Experts of a small language model.
Size: 8 layers, width 256, vocabulary 2911, 81.9M parameters.
Experts: 256 experts in each of 4 layers, 4 picks a token.
Below are experts of layer 4 (counted from 0) of a mixture-of-experts language model. Rows are named router (the router's row for the expert) and show model dimensions 0-255. Each number is 50 + 15 x the weight over its row's rms, rounded and kept within 0 to 99.
After each expert's rows: a language model's description of what the expert responds to. This comes from a sample of Wikipedia text that the model never trained on.

# expert 40
router:62 31 63 62 33 75 59 48 29 45 45 36 72 78 48 47 65 32 67 67 54 63 53 30 49 46 65 60 35 65 65 48 18 72 70 64 51 38 76 59 18 35 60 63 62 68 47 48 46 50 26 61 29 56 69 48 46 62 34 14 36 41 55 20 64 59 60 56 34 58 44 38 78 37 36 73 21 55 22 42 50 58 63 57 41 27 51 43 64 53 52 50 43 78 28 45 54 58 51 74 49 51 73 31 25 58 38 43 52 43 46 65 42 60 65 52 59 33 28 69 32 33 70 63 72 25 48 55 32 52 38 52 61 74 31 42 56 53 76 65 39 69 66 33 45 64 54 31 53 34 58 36 68 63 73 48 68 52 56 81 20 27 35 71 63 45 73 31 43 71 62 57 40 53 37 49 50 41 40 61 72 25 31 36 46 76 62 67 35 71 54 57 35 62 75 63 49 25 28 28 51 45 45 51 48 58 53 39 60 63 32 60 53 47 52 50 21 65 36 61 42 42 36 66 26 29 50 70 26 39 54 69 50 45 31 28 40 61 45 45 51 55 27 67 58 60 72 73 63 59 58 49 32 72 73 39
Prefix word starts. Word-initial prefixes like inter, pre, con, sub, ad, often in math or technical text, as in interval, Interactive, partial.

# expert 5
router:42 74 32 37 85 70 46 75 23 52 65 44 70 65 41 69 38 09 36 42 30 56 69 60 35 47 82 32 53 44 57 57 60 46 30 34 55 64 66 71 56 29 44 34 52 65 64 61 65 76 53 44 34 39 65 41 46 24 54 67 51 40 30 36 65 24 57 60 30 64 45 44 46 48 40 37 58 61 31 55 65 40 77 43 47 31 56 65 49 43 33 43 35 33 48 73 51 38 60 46 46 76 60 45 41 61 35 46 20 51 31 47 39 44 62 79 74 60 47 47 58 57 43 59 34 34 27 41 43 64 57 19 37 45 64 50 42 44 54 26 55 50 33 20 36 56 25 62 38 50 43 42 35 62 48 60 35 39 62 31 79 62 65 67 30 38 37 54 61 38 45 83 48 29 49 51 50 36 83 46 46 70 46 42 49 69 41 39 67 51 27 69 49 70 65 22 62 63 50 54 58 55 65 34 41 61 38 69 56 43 32 64 43 52 28 64 72 75 74 56 66 51 62 56 31 32 25 53 25 57 47 55 73 76 50 71 49 47 53 42 31 62 67 27 41 56 11 57 30 50 37 86 33 52 67 55
Table totals and quantifiers. Row labels and words in tables, especially election and medal tables, such as Totals, Others, votes, Democratic, plus quantifiers other, various, another.

# expert 45
router:69 41 78 67 46 74 19 48 72 40 62 59 46 65 53 70 62 48 50 53 30 50 52 31 26 25 66 32 29 46 50 36 46 76 66 59 45 69 41 34 29 57 39 75 40 30 78 41 50 41 58 65 33 20 67 55 69 51 40 46 65 52 31 57 45 71 64 59 39 24 51 32 24 56 58 25 16 67 51 47 71 43 38 42 54 38 64 39 55 52 71 45 58 49 45 44 63 51 47 39 57 51 49 43 55 37 60 63 61 42 40 41 60 37 44 53 32 15 34 23 39 37 63 76 45 34 57 32 35 29 28 43 62 64 26 57 58 37 71 39 84 64 60 54 69 42 43 75 66 25 60 55 62 56 57 44 51 56 50 21 58 61 43 19 38 47 67 35 46 74 46 53 57 80 39 45 76 16 30 27 51 19 54 65 58 63 50 16 35 64 60 58 67 68 37 42 17 35 25 57 66 67 57 56 44 51 60 66 45 69 43 47 28 59 63 57 61 66 44 40 24 53 62 49 47 57 85 51 37 45 51 60 45 54 48 58 39 54 41 39 18 31 61 36 42 58 77 66 65 58 51 75 40 65 60 65
Lowercase word-initial letters. Single lowercase letters starting a split common word after articles or conjunctions, such as c-oins, f-airly, b-eside, h-istiocyt.

# expert 15
router:35 30 74 27 58 48 70 47 72 65 42 66 86 32 43 40 50 49 77 53 78 75 43 38 47 61 49 67 44 70 61 60 41 45 44 37 40 61 53 42 66 41 56 34 66 71 45 68 43 69 70 36 47 62 56 53 58 59 50 65 51 49 69 49 72 27 62 73 62 29 36 66 64 35 44 73 55 42 54 57 78 54 31 63 42 41 59 25 46 50 67 53 53 38 50 78 72 22 37 32 64 43 61 77 08 64 69 53 61 45 51 58 20 55 26 39 69 55 34 67 24 63 45 65 25 50 53 62 59 41 59 38 63 52 45 52 30 47 69 26 43 47 45 36 37 42 42 35 31 53 55 47 55 69 51 49 52 33 75 28 50 24 46 69 54 42 36 66 41 42 74 53 48 50 51 31 32 46 39 40 41 49 26 24 43 47 46 68 40 60 35 50 36 49 78 54 86 36 39 54 28 38 65 50 34 49 54 23 47 49 54 69 39 57 21 73 56 52 60 74 62 59 69 51 82 48 30 54 80 64 54 60 47 46 18 42 33 35 60 54 43 48 46 43 55 26 20 48 72 71 18 60 13 53 63 52
Name and people pieces. Nouns for people like women, man, men, person, plus word pieces inside personal names, such as Jayachand-ran, W-al-ter, Dan-iel.

# expert 63
router:42 46 38 34 59 40 53 55 49 19 32 57 40 45 45 39 60 46 30 28 61 48 87 65 36 50 67 37 58 61 42 52 66 75 67 65 40 31 59 70 88 53 49 69 46 30 20 32 25 51 59 65 42 63 64 32 22 37 58 58 44 56 46 35 25 51 27 45 44 65 66 64 67 63 24 19 57 57 23 54 50 46 62 64 43 39 35 52 53 47 61 35 46 62 52 72 41 39 44 40 71 63 62 58 83 53 15 55 26 50 45 26 33 58 44 61 66 56 58 56 67 23 61 44 33 52 58 45 44 29 56 41 28 30 57 76 47 80 31 49 59 28 52 41 46 55 39 27 51 52 44 50 57 48 51 60 75 70 32 59 72 81 53 71 50 37 34 55 73 50 38 50 67 63 51 60 64 77 69 23 46 60 42 81 61 76 67 24 68 51 46 42 72 61 46 34 53 51 43 28 51 63 45 27 34 36 26 53 60 39 55 74 26 35 56 65 71 57 35 42 66 47 56 31 27 92 34 44 65 50 58 53 30 33 62 64 38 56 39 59 59 58 57 57 54 24 66 45 37 42 76 51 48 71 36 54
Proper-name title words. Capitalized words inside names of awards, institutions, events and nations, such as Best, World, International, Royal, American, National.

# expert 48
router:47 67 64 73 85 44 35 41 24 63 62 31 50 84 73 36 47 27 74 44 34 71 35 45 66 33 38 53 56 38 47 41 43 60 49 49 66 69 59 48 55 40 35 65 30 51 46 25 78 57 50 48 34 57 27 47 09 55 52 46 33 85 55 67 18 44 43 24 49 79 36 77 48 52 36 57 47 54 29 60 48 86 60 51 53 43 57 45 38 63 50 55 40 43 27 25 65 54 22 66 48 39 40 60 31 40 43 54 70 67 41 30 64 53 71 71 42 60 38 50 72 53 33 38 30 41 48 58 72 63 39 79 32 51 84 38 67 74 69 57 50 47 64 53 43 55 46 50 85 23 57 57 43 17 49 49 27 45 26 53 58 57 58 21 64 53 44 47 32 65 66 46 21 72 59 36 60 52 38 59 35 30 18 52 55 29 64 24 72 42 69 33 46 52 46 36 21 31 59 40 40 51 72 42 57 30 46 50 57 37 59 57 39 37 51 58 45 37 52 49 53 57 18 33 56 46 30 74 53 64 40 60 72 48 48 59 43 61 47 32 39 60 49 42 57 72 65 33 45 35 46 45 47 48 78 39
Line breaks after headings. Newline tokens ending sentences, list items, and == section heading == lines in wiki markup, such as "Career==" and "Parma.".

# expert 16
router:35 29 73 27 56 48 70 46 71 61 43 67 87 33 42 40 50 50 74 54 76 76 43 36 46 61 51 67 41 70 61 60 40 46 45 37 41 60 53 41 66 39 57 33 66 71 46 68 47 70 71 37 48 61 57 53 55 60 50 64 51 46 68 48 71 27 61 74 64 27 37 67 65 35 42 75 54 39 52 57 76 50 30 65 42 42 58 23 47 51 66 54 52 38 48 79 73 24 34 32 67 42 60 77 11 63 69 54 62 45 51 56 21 53 28 37 70 55 32 66 24 62 46 63 26 51 56 63 62 42 61 39 61 53 46 50 29 48 68 26 42 45 45 35 36 42 42 37 31 53 56 49 53 68 53 51 52 32 74 28 49 25 46 69 51 42 36 66 40 38 73 53 49 49 50 31 33 45 38 40 42 50 27 24 44 48 43 67 41 62 34 49 36 46 78 55 87 36 41 56 28 38 65 50 35 50 52 19 48 48 55 70 38 56 23 73 57 51 61 75 61 58 69 52 82 49 32 53 81 62 56 59 44 46 20 43 32 35 60 54 41 48 47 44 56 27 17 46 71 72 16 59 12 52 65 53
Table separators, coordinates, Street. Pipe separators and line ends in tables, digit pieces inside long coordinates, the word Street after a name, and the article a.

# expert 44
router:41 49 47 61 49 38 53 41 23 73 68 57 74 39 30 40 49 31 44 40 37 74 64 61 45 58 36 54 48 55 65 65 58 58 50 51 63 62 52 64 32 34 33 43 57 63 50 61 31 47 45 41 35 57 23 69 41 71 40 55 35 45 68 21 64 32 44 30 66 53 42 76 61 64 37 47 62 65 64 48 36 66 70 43 22 48 77 24 41 37 57 39 18 50 64 33 58 41 52 34 69 29 43 66 27 73 71 54 29 34 41 63 40 51 54 37 30 67 27 35 64 45 49 39 37 44 73 65 62 63 44 26 33 48 46 47 26 66 76 24 78 61 61 32 27 36 50 24 61 33 31 55 50 45 67 68 48 57 49 40 58 43 73 53 31 64 48 67 23 43 73 53 52 34 47 31 28 72 46 36 60 38 25 63 32 39 83 54 55 32 63 54 52 61 35 64 72 29 64 42 38 29 56 39 38 33 38 35 62 34 58 62 21 47 42 62 39 22 71 69 59 65 71 35 56 41 27 69 51 46 49 64 55 42 20 46 53 32 61 31 26 68 60 44 48 64 21 52 81 43 32 29 44 74 67 64
Table row endings. Line breaks ending table rows or list lines, mainly the closing bar-plus-newline after headers and separator rows in Wikipedia tables.

# expert 26
router:36 34 76 26 62 45 66 41 68 60 39 64 86 38 47 43 50 45 76 57 77 75 43 40 52 55 58 67 42 67 55 52 34 51 53 30 35 64 50 45 72 39 60 34 58 62 45 64 43 64 71 35 49 63 57 59 61 57 51 59 45 52 70 50 66 32 70 64 61 31 40 64 58 34 41 68 56 39 50 60 78 51 28 73 35 46 51 15 43 55 66 59 49 41 43 78 77 15 31 36 64 45 63 79 08 61 67 48 64 52 50 57 19 48 26 46 68 49 30 63 32 59 45 73 28 45 56 69 66 48 62 36 61 51 50 55 33 50 69 26 42 44 46 33 42 34 45 38 34 52 53 50 55 67 54 47 57 38 69 28 50 28 51 65 46 48 35 63 46 42 72 52 43 53 51 39 36 38 31 38 38 45 22 24 42 50 42 66 44 58 40 55 34 45 78 53 83 27 38 54 35 35 73 59 36 48 53 21 42 45 49 66 34 48 30 70 60 52 58 68 56 49 68 53 84 52 34 53 85 58 49 59 48 47 17 40 36 35 60 59 30 46 46 49 63 36 14 48 71 73 15 57 09 60 67 55
Capitals opening rare names. A single capital letter starting an unusual proper name, often after a comma, table bar or "the", such as A-ffirm, K-atie, X-indi.

# expert 59
router:58 51 57 44 61 33 33 65 74 53 55 44 62 66 63 38 47 40 46 39 50 33 60 67 47 47 34 49 66 66 56 60 74 28 49 65 49 26 56 43 44 62 29 58 54 53 40 67 56 41 46 54 66 84 60 52 61 52 65 57 45 45 47 79 65 68 38 44 23 45 51 34 41 62 33 50 49 45 67 50 44 53 62 53 60 28 45 43 66 47 53 49 38 65 56 76 61 43 51 51 79 44 39 56 83 64 61 57 40 77 27 58 56 50 67 28 41 84 36 76 41 48 27 66 40 57 73 53 39 60 51 37 69 32 49 61 45 65 41 44 52 36 43 38 45 35 35 56 61 48 31 30 73 72 59 39 35 25 17 50 27 37 43 67 35 33 44 57 55 43 53 72 59 51 30 37 50 49 42 27 52 72 58 63 39 44 88 67 57 74 37 69 38 60 83 60 75 64 76 19 41 30 70 17 35 45 61 51 44 36 30 77 66 70 40 55 61 16 52 55 73 63 54 85 22 33 37 37 55 41 54 64 58 23 44 19 45 32 68 40 49 58 19 41 68 59 29 32 40 70 42 59 19 53 54 30
Capital S and New. Capital S closing acronyms or starting words, plus New, South, North in place names: RMS, SSS, New York, New Zealand.

# expert 49
router:45 27 54 85 50 33 48 52 67 52 45 37 58 45 64 54 47 51 54 61 84 54 53 62 39 63 43 50 27 56 66 67 81 25 43 36 62 37 37 26 64 66 32 40 60 46 65 68 56 62 55 45 70 52 48 47 37 73 57 40 50 47 62 69 47 51 46 44 55 40 57 35 30 46 32 33 55 39 61 43 31 53 60 56 84 42 43 25 53 40 45 40 66 58 23 72 53 68 44 54 65 38 35 50 71 65 61 61 74 94 37 39 17 65 37 48 44 45 31 49 45 51 85 42 23 47 35 46 44 81 52 53 50 41 73 55 50 38 75 58 75 72 47 63 25 53 34 44 48 41 42 38 53 59 52 47 47 19 31 20 26 59 62 61 50 32 47 28 57 31 57 45 67 38 23 51 43 39 62 86 73 44 37 48 59 52 62 69 52 36 34 41 50 44 59 31 58 40 71 32 32 30 21 40 17 40 52 60 74 50 55 49 44 58 76 73 59 38 36 67 55 75 74 33 28 61 38 60 29 41 21 66 58 49 30 56 47 68 60 35 35 33 36 58 39 35 15 51 26 67 42 53 46 74 55 60
Slash and separator symbols. Slashes, dashes, ampersands and brackets joining paired terms in tables, infoboxes and labels, such as +/-, R&B/Hip-Hop, AHFS/Drugs.com.

# expert 19
router:52 55 37 74 68 37 26 39 56 70 68 65 29 46 25 74 54 67 64 64 73 76 59 44 63 53 75 77 50 33 60 45 77 52 29 34 35 43 26 29 59 62 45 67 47 47 72 54 65 62 51 29 48 63 29 46 56 63 30 59 40 29 65 49 61 30 43 41 55 64 46 53 61 56 48 41 57 74 70 71 38 28 46 67 43 39 53 39 68 39 69 48 43 55 53 54 39 65 62 41 49 36 44 64 82 66 73 25 60 80 64 73 25 59 58 27 54 56 53 33 45 55 66 35 52 63 35 48 44 48 47 56 32 63 74 40 31 61 66 59 30 79 55 23 35 54 38 56 40 35 68 56 39 63 43 39 26 50 44 26 42 67 39 58 31 30 31 33 67 39 71 58 73 43 33 84 39 53 36 61 47 46 27 31 46 61 33 64 39 43 34 62 66 71 59 67 48 34 41 23 44 39 41 49 49 54 48 15 46 66 73 60 57 70 38 76 61 33 33 70 31 51 55 60 63 73 60 67 25 36 34 66 55 33 60 43 59 32 63 46 64 26 32 41 37 52 13 75 55 55 54 44 47 81 69 58
Dashes in scores, ranges. En dashes, hyphens and minus signs between numbers in scores, season years and ranges, such as 6–1, 2023–24, 487–488.

# expert 37
router:50 57 41 45 26 55 52 76 63 35 37 49 53 40 26 81 48 69 47 40 57 41 39 51 69 65 34 24 66 48 66 50 29 59 32 62 60 21 69 38 37 57 58 53 47 52 45 56 57 40 78 45 53 75 14 42 32 53 42 46 35 46 72 24 45 18 55 44 54 69 38 66 57 11 45 61 65 44 62 47 45 21 33 35 78 41 60 30 65 33 50 28 54 32 19 50 61 68 62 48 40 60 38 51 59 48 39 44 69 76 45 43 29 44 30 30 72 60 53 58 47 43 45 41 48 64 45 91 57 72 61 64 46 54 60 49 61 53 33 43 23 48 58 39 31 66 38 62 55 52 66 41 25 45 52 53 67 38 76 54 33 44 31 18 27 47 51 36 46 76 37 62 49 54 74 32 50 46 46 46 37 54 48 39 60 57 20 70 29 22 53 59 30 47 24 45 60 38 64 70 48 63 41 56 39 84 46 41 61 87 58 57 63 41 35 48 53 65 43 64 70 55 56 63 36 76 68 72 54 61 65 33 49 41 54 18 43 56 73 54 51 48 17 24 28 58 56 66 51 26 71 39 54 67 72 47
Syllable piece ri. Mid-word syllable pieces, mainly ri, also au, lo, tri, in names and words, such as Vandegrift, Patrizia, Sri Lanka, appropriate.

# expert 54
router:30 46 31 36 89 42 43 69 32 61 66 36 54 39 56 64 13 64 63 57 44 44 59 56 57 56 56 45 44 70 46 43 60 33 43 67 47 23 58 59 84 58 62 33 41 43 51 31 45 67 76 29 38 59 59 69 65 47 40 48 41 61 41 44 43 71 69 46 68 51 44 58 50 60 15 18 64 83 51 65 43 81 50 51 57 36 23 69 61 49 44 47 58 37 58 31 47 55 39 41 75 41 46 48 30 56 40 59 82 63 44 64 61 13 62 45 41 52 24 27 33 48 45 36 44 54 28 49 44 62 50 63 33 47 65 41 35 72 37 58 85 55 60 63 30 50 51 50 62 36 67 65 47 48 44 35 26 39 45 40 38 40 61 57 37 50 47 56 35 55 73 31 39 79 52 46 77 40 68 49 46 46 44 42 52 29 65 35 73 69 42 47 34 49 62 31 53 35 45 38 45 38 34 60 77 51 22 18 54 28 64 55 61 62 55 23 76 45 49 52 12 43 27 42 51 64 36 76 71 44 32 79 42 30 30 37 71 64 38 25 58 17 67 51 47 39 61 52 59 30 28 53 40 66 61 69
Markup at line starts. Table bars, equals signs, hyphens and "The" opening a new line in wiki markup, such as a new heading or table row.

# expert 58
router:58 87 55 64 65 45 40 51 70 60 30 58 26 51 61 45 15 60 58 47 15 52 61 36 20 53 54 55 76 31 50 46 15 62 37 58 46 64 50 53 44 70 34 58 35 43 30 51 63 53 41 54 17 21 47 68 41 18 20 43 59 40 77 37 57 33 76 37 42 73 55 55 59 75 56 28 54 48 24 45 34 51 73 41 24 59 52 60 52 44 33 60 52 49 40 14 54 55 22 58 42 46 31 61 68 49 40 47 34 36 80 40 77 18 77 33 25 27 40 60 30 42 47 60 57 61 48 55 67 47 29 47 38 52 65 49 64 31 41 39 53 48 54 59 64 32 55 32 56 72 44 57 64 48 30 38 45 61 49 40 61 41 63 41 43 52 64 52 41 20 34 38 38 60 75 53 45 37 40 48 56 46 70 48 40 67 34 30 50 62 58 26 79 46 57 59 38 61 56 48 60 32 44 74 59 46 43 51 46 52 38 46 58 63 74 23 20 14 51 47 28 31 61 46 58 43 44 47 70 35 54 61 59 66 39 36 81 72 38 43 53 76 69 73 52 49 24 25 56 56 57 56 61 62 30 63
Prepositions after verbs. Prepositions following verbs or participles, especially at, from, in, on, with, through, as in shot at, living at, signed with.

# expert 35
router:38 40 25 38 35 40 45 33 56 29 59 55 58 44 45 65 44 42 49 30 45 49 62 68 20 53 38 55 49 49 40 57 54 32 55 47 55 71 68 30 55 35 60 35 36 47 78 46 65 58 51 65 38 58 43 37 39 62 31 58 34 55 62 84 85 59 62 49 56 68 68 42 65 44 45 73 60 32 25 33 27 49 21 55 46 50 48 35 76 56 30 63 15 59 77 84 57 47 34 55 67 41 39 49 21 59 72 67 38 65 42 71 52 66 39 41 51 55 39 68 41 61 70 30 46 40 25 76 63 56 52 66 45 55 54 50 55 45 46 55 40 73 59 45 31 34 34 89 59 42 57 59 63 60 25 61 32 42 45 40 59 75 65 36 77 38 54 77 47 43 78 20 33 34 59 38 41 67 60 54 45 43 45 22 63 33 65 72 18 73 67 46 20 32 53 29 62 48 45 52 40 61 36 67 61 38 53 64 58 54 51 55 39 74 40 78 23 66 53 51 39 33 92 67 47 24 58 53 57 44 32 58 49 40 62 47 59 59 64 62 78 50 67 69 57 36 32 42 61 75 33 27 52 63 43 60
Semicolons and list punctuation. Semicolons separating list items, navbox entries and table stats, plus opening parentheses and colons: Roads in Serbia; Motorways; W; D; L.

# expert 22
router:45 46 35 22 52 58 05 48 68 23 54 55 49 20 41 59 57 73 49 34 53 38 32 43 59 42 46 42 56 27 72 54 53 47 36 73 63 52 56 46 41 21 18 56 74 28 31 66 31 30 57 54 65 44 43 52 35 71 55 46 46 16 50 27 70 39 09 38 25 62 54 32 52 55 47 60 71 35 74 27 64 53 24 48 51 38 42 58 64 36 60 48 53 44 43 59 38 43 69 23 60 44 39 74 63 57 54 60 55 33 49 59 46 50 73 65 62 81 77 33 67 49 39 67 33 38 55 78 34 69 83 55 52 32 43 55 13 40 49 47 36 41 68 39 52 56 42 60 48 35 66 42 30 48 42 63 59 49 48 30 46 51 57 33 74 40 58 38 30 34 42 67 51 13 44 35 29 30 36 24 56 45 50 83 43 53 28 38 47 81 56 68 52 68 38 69 56 52 71 38 53 41 20 44 66 33 64 63 56 49 19 46 33 64 37 33 46 82 53 54 49 45 62 64 62 74 40 28 71 55 59 58 27 43 51 58 54 57 57 61 59 63 40 62 46 27 57 51 38 48 43 64 68 54 51 26
Ordinals and st pieces. Ordinal words and suffixes like first, second, 4th, best, last, plus st inside words such as Eystur, Carstairs, Gulfstream.

# expert 1
router:57 37 33 70 47 69 55 52 76 48 69 41 47 60 56 45 72 46 43 29 50 53 68 35 66 72 36 27 57 53 31 64 47 42 65 67 42 30 51 61 41 28 47 31 63 14 62 48 63 58 73 54 54 25 42 56 42 37 50 74 46 45 53 56 33 27 34 50 65 38 62 75 64 45 68 31 65 47 81 19 44 50 42 35 54 49 53 47 49 39 41 77 46 43 48 49 61 56 35 61 75 51 54 54 66 68 55 48 28 30 67 45 54 57 21 22 54 62 81 42 40 65 79 23 53 46 43 35 42 40 30 81 44 48 15 47 44 74 67 28 61 36 53 33 60 22 26 56 46 36 30 40 67 55 72 50 51 34 43 53 76 66 45 45 31 29 48 47 78 66 66 60 80 33 46 41 61 44 65 54 71 70 68 23 45 53 17 70 43 57 34 74 43 24 53 57 60 45 47 33 40 63 46 40 39 35 47 74 50 41 56 64 38 57 53 53 56 66 42 66 52 35 60 57 48 58 74 60 38 48 72 43 38 36 66 52 41 71 25 58 88 73 48 29 56 54 70 57 28 22 55 38 49 38 83 68
Adjective suffix -ic/-ical. Word-final or mid-word pieces ic, ical, ific, atic closing adjectives and names, such as Balearic, Connecticut, chemical, Athletic.

# expert 43
router:61 73 67 67 51 28 46 57 49 22 64 56 51 29 37 36 39 57 25 48 49 80 74 61 61 06 53 40 41 74 68 34 56 49 52 45 75 70 60 66 77 56 74 61 52 60 38 42 44 19 61 43 79 71 59 56 63 49 20 36 43 50 97 42 46 35 69 48 50 44 40 49 39 42 34 50 52 73 36 69 38 66 40 55 86 77 44 61 38 66 29 58 47 75 60 62 43 37 43 50 29 65 44 51 38 38 43 46 49 64 56 10 53 49 50 35 40 50 42 55 31 37 69 50 44 77 28 46 40 38 35 24 51 63 60 38 46 46 49 52 40 49 51 34 63 58 34 34 79 69 74 52 36 64 40 36 74 58 47 64 67 34 49 54 69 53 52 38 73 78 78 47 57 56 45 72 77 55 56 26 59 58 36 57 53 47 39 53 48 50 44 56 48 58 66 23 52 41 54 73 91 49 72 38 48 45 40 42 65 48 41 68 28 46 77 45 77 58 36 31 58 58 59 46 46 61 36 67 57 44 47 14 63 35 52 43 48 39 44 51 33 17 42 51 75 62 69 64 67 56 60 40 30 62 41 28
Surname-initial pieces. First piece of surnames or first names right after a given name in credit lists, such as Mitch Leigh, Bobby Moffett, Steve, Rob.

# expert 52
router:38 41 83 71 60 69 54 18 43 54 55 65 48 34 68 36 50 41 69 52 73 38 45 61 74 63 61 65 34 27 20 60 40 48 50 54 24 63 65 54 52 64 30 47 46 53 70 40 40 48 47 38 38 56 55 36 24 65 19 42 42 39 29 57 80 36 81 51 18 34 39 20 62 51 72 57 52 20 71 71 46 53 72 27 31 76 55 25 61 46 59 53 52 40 49 58 71 31 27 50 63 37 51 60 40 59 53 75 38 77 63 54 55 51 25 80 52 35 38 37 60 64 58 45 54 48 31 56 65 41 42 24 68 56 62 55 53 51 60 51 52 38 29 81 69 71 69 69 38 53 49 34 36 60 45 65 47 59 72 61 28 20 69 70 61 39 54 52 58 56 36 18 61 47 28 60 73 51 32 32 45 69 22 21 74 36 55 76 71 53 40 57 49 64 51 47 59 24 50 48 53 96 36 42 55 55 48 68 63 38 74 49 45 51 47 40 61 47 43 57 39 43 69 55 51 57 61 39 73 39 63 81 50 57 63 59 62 55 49 34 61 68 41 36 35 40 44 32 40 62 30 37 30 48 39 61
Starts after opening parentheses. First letter or piece of a word right after an opening parenthesis or quote, like (now, (east, (aka, (PNG), (left.

# expert 23
router:48 45 51 34 71 38 35 46 39 45 56 51 65 29 52 66 57 39 59 68 39 44 56 47 45 51 64 41 23 23 47 54 51 57 55 79 36 73 47 39 65 47 25 77 07 28 48 30 38 51 40 53 29 33 36 42 45 51 70 45 68 55 37 25 44 62 59 22 41 39 37 53 45 57 46 62 44 26 00 46 75 38 56 65 39 31 48 65 40 46 66 40 63 43 55 57 31 36 59 33 34 55 25 35 39 37 41 71 62 70 68 57 60 60 90 62 69 59 69 46 73 52 25 52 54 41 53 41 59 40 59 51 37 32 50 39 49 41 33 68 34 66 76 74 59 69 45 52 46 67 53 44 43 38 37 34 63 29 44 39 60 31 52 70 72 29 46 63 38 50 30 60 58 23 68 57 40 60 64 43 52 18 68 53 55 54 76 60 57 72 57 68 43 63 44 31 59 58 48 66 49 70 55 57 92 70 46 58 21 49 11 63 75 69 52 45 18 61 50 49 44 49 65 59 54 49 81 45 58 50 35 63 49 78 75 78 58 40 38 58 53 63 58 75 43 53 49 32 32 49 60 79 55 36 63 34
Time-period nouns. Nouns and adjectives of time or order after the, a, his: year, season, week, time, first, final, last, early, age.

# expert 38
router:59 30 70 63 67 64 32 31 58 30 31 50 54 58 50 58 25 36 47 49 38 40 73 45 36 23 46 53 55 43 62 49 46 77 55 64 38 56 29 51 81 56 39 80 33 43 41 42 37 53 48 46 34 50 55 39 55 40 59 54 82 79 42 72 26 71 69 46 48 80 49 44 27 35 54 36 44 50 50 47 68 25 39 35 32 26 28 31 47 65 47 47 44 31 44 28 44 25 43 51 73 44 60 68 47 61 60 54 78 63 43 69 61 71 56 73 44 32 50 24 58 34 50 57 49 61 57 36 23 40 39 32 45 62 45 69 53 23 71 36 44 57 50 36 49 59 48 68 59 27 59 54 55 46 52 48 58 72 46 23 74 56 38 28 67 80 48 44 57 29 70 47 80 49 75 38 50 32 32 24 50 34 54 80 06 81 53 20 45 54 58 56 59 77 57 41 34 60 32 61 62 75 64 54 44 58 37 67 53 57 55 51 51 62 67 37 51 55 68 38 57 47 40 65 63 57 80 30 59 47 39 48 39 21 37 80 44 48 38 33 42 20 46 49 42 71 55 53 67 27 75 42 39 75 47 37
Initial F of sports names. Word-opening letters, mostly F, in sports club, cup and league names, such as Cup F-inal, F-ootball Alliance, Th-under, squ-ad.

# expert 2
router:57 61 32 44 57 77 56 45 49 44 49 61 50 40 55 37 64 44 39 48 40 47 67 56 30 48 45 37 33 43 42 41 42 39 81 65 50 24 53 67 61 52 27 30 45 53 52 48 43 23 01 49 68 61 27 72 57 18 41 67 34 81 40 48 50 43 38 63 30 58 69 56 49 40 39 41 47 23 60 38 47 47 70 78 23 51 37 57 58 38 62 70 54 54 46 67 45 69 55 44 80 64 83 54 82 22 37 51 38 36 48 48 19 52 24 49 68 60 61 57 83 48 47 50 69 14 69 49 45 39 64 70 54 02 46 37 49 79 74 37 74 39 48 40 49 62 55 62 58 50 12 31 52 60 55 63 63 27 35 51 65 60 48 54 57 30 40 52 53 63 31 32 45 70 56 47 58 75 65 58 38 78 75 38 57 74 48 49 61 58 38 49 46 51 33 49 51 42 38 31 39 49 72 47 42 33 44 62 29 28 43 64 44 42 69 56 63 71 39 31 44 61 52 55 31 57 69 24 60 49 64 48 47 53 48 59 53 47 45 80 40 72 74 47 53 19 50 37 38 47 55 79 60 67 59 72
Adjective suffixes, civic terms. Adjective-forming endings and civic adjectives in government, military and political text, such as Fed-eral, congress-ional, National, local, British.

# expert 3
router:59 75 67 77 67 53 45 46 42 61 81 45 40 28 43 60 57 57 76 45 60 48 37 61 50 45 54 43 14 42 81 46 56 65 57 64 52 78 50 57 70 48 54 62 20 51 49 60 72 38 37 64 44 66 55 46 31 43 34 38 75 64 22 52 73 56 69 43 27 49 59 66 74 64 28 68 65 44 60 55 50 45 65 22 29 89 67 71 40 44 47 37 78 53 43 38 64 56 22 69 53 48 31 45 30 52 48 86 73 77 65 63 81 47 71 78 46 59 30 23 41 57 30 49 42 37 31 42 68 66 26 49 52 60 37 58 25 17 69 62 44 47 26 65 40 78 39 43 33 80 69 42 52 47 41 58 38 28 51 70 28 61 48 66 67 51 42 62 57 24 74 37 70 43 68 56 43 54 65 46 53 23 46 58 55 45 71 61 50 50 36 55 74 40 57 53 57 20 28 45 42 57 54 30 64 43 50 49 54 51 65 35 51 47 46 25 63 59 61 56 82 46 62 64 71 52 52 56 22 50 58 47 54 79 64 62 55 47 45 57 56 32 33 36 52 33 68 55 50 37 34 51 57 63 58 42
Infobox field labels. Labels and key words in biography and taxonomy infobox lines, such as Born, Died, Date of birth, age, Genus, Senior career.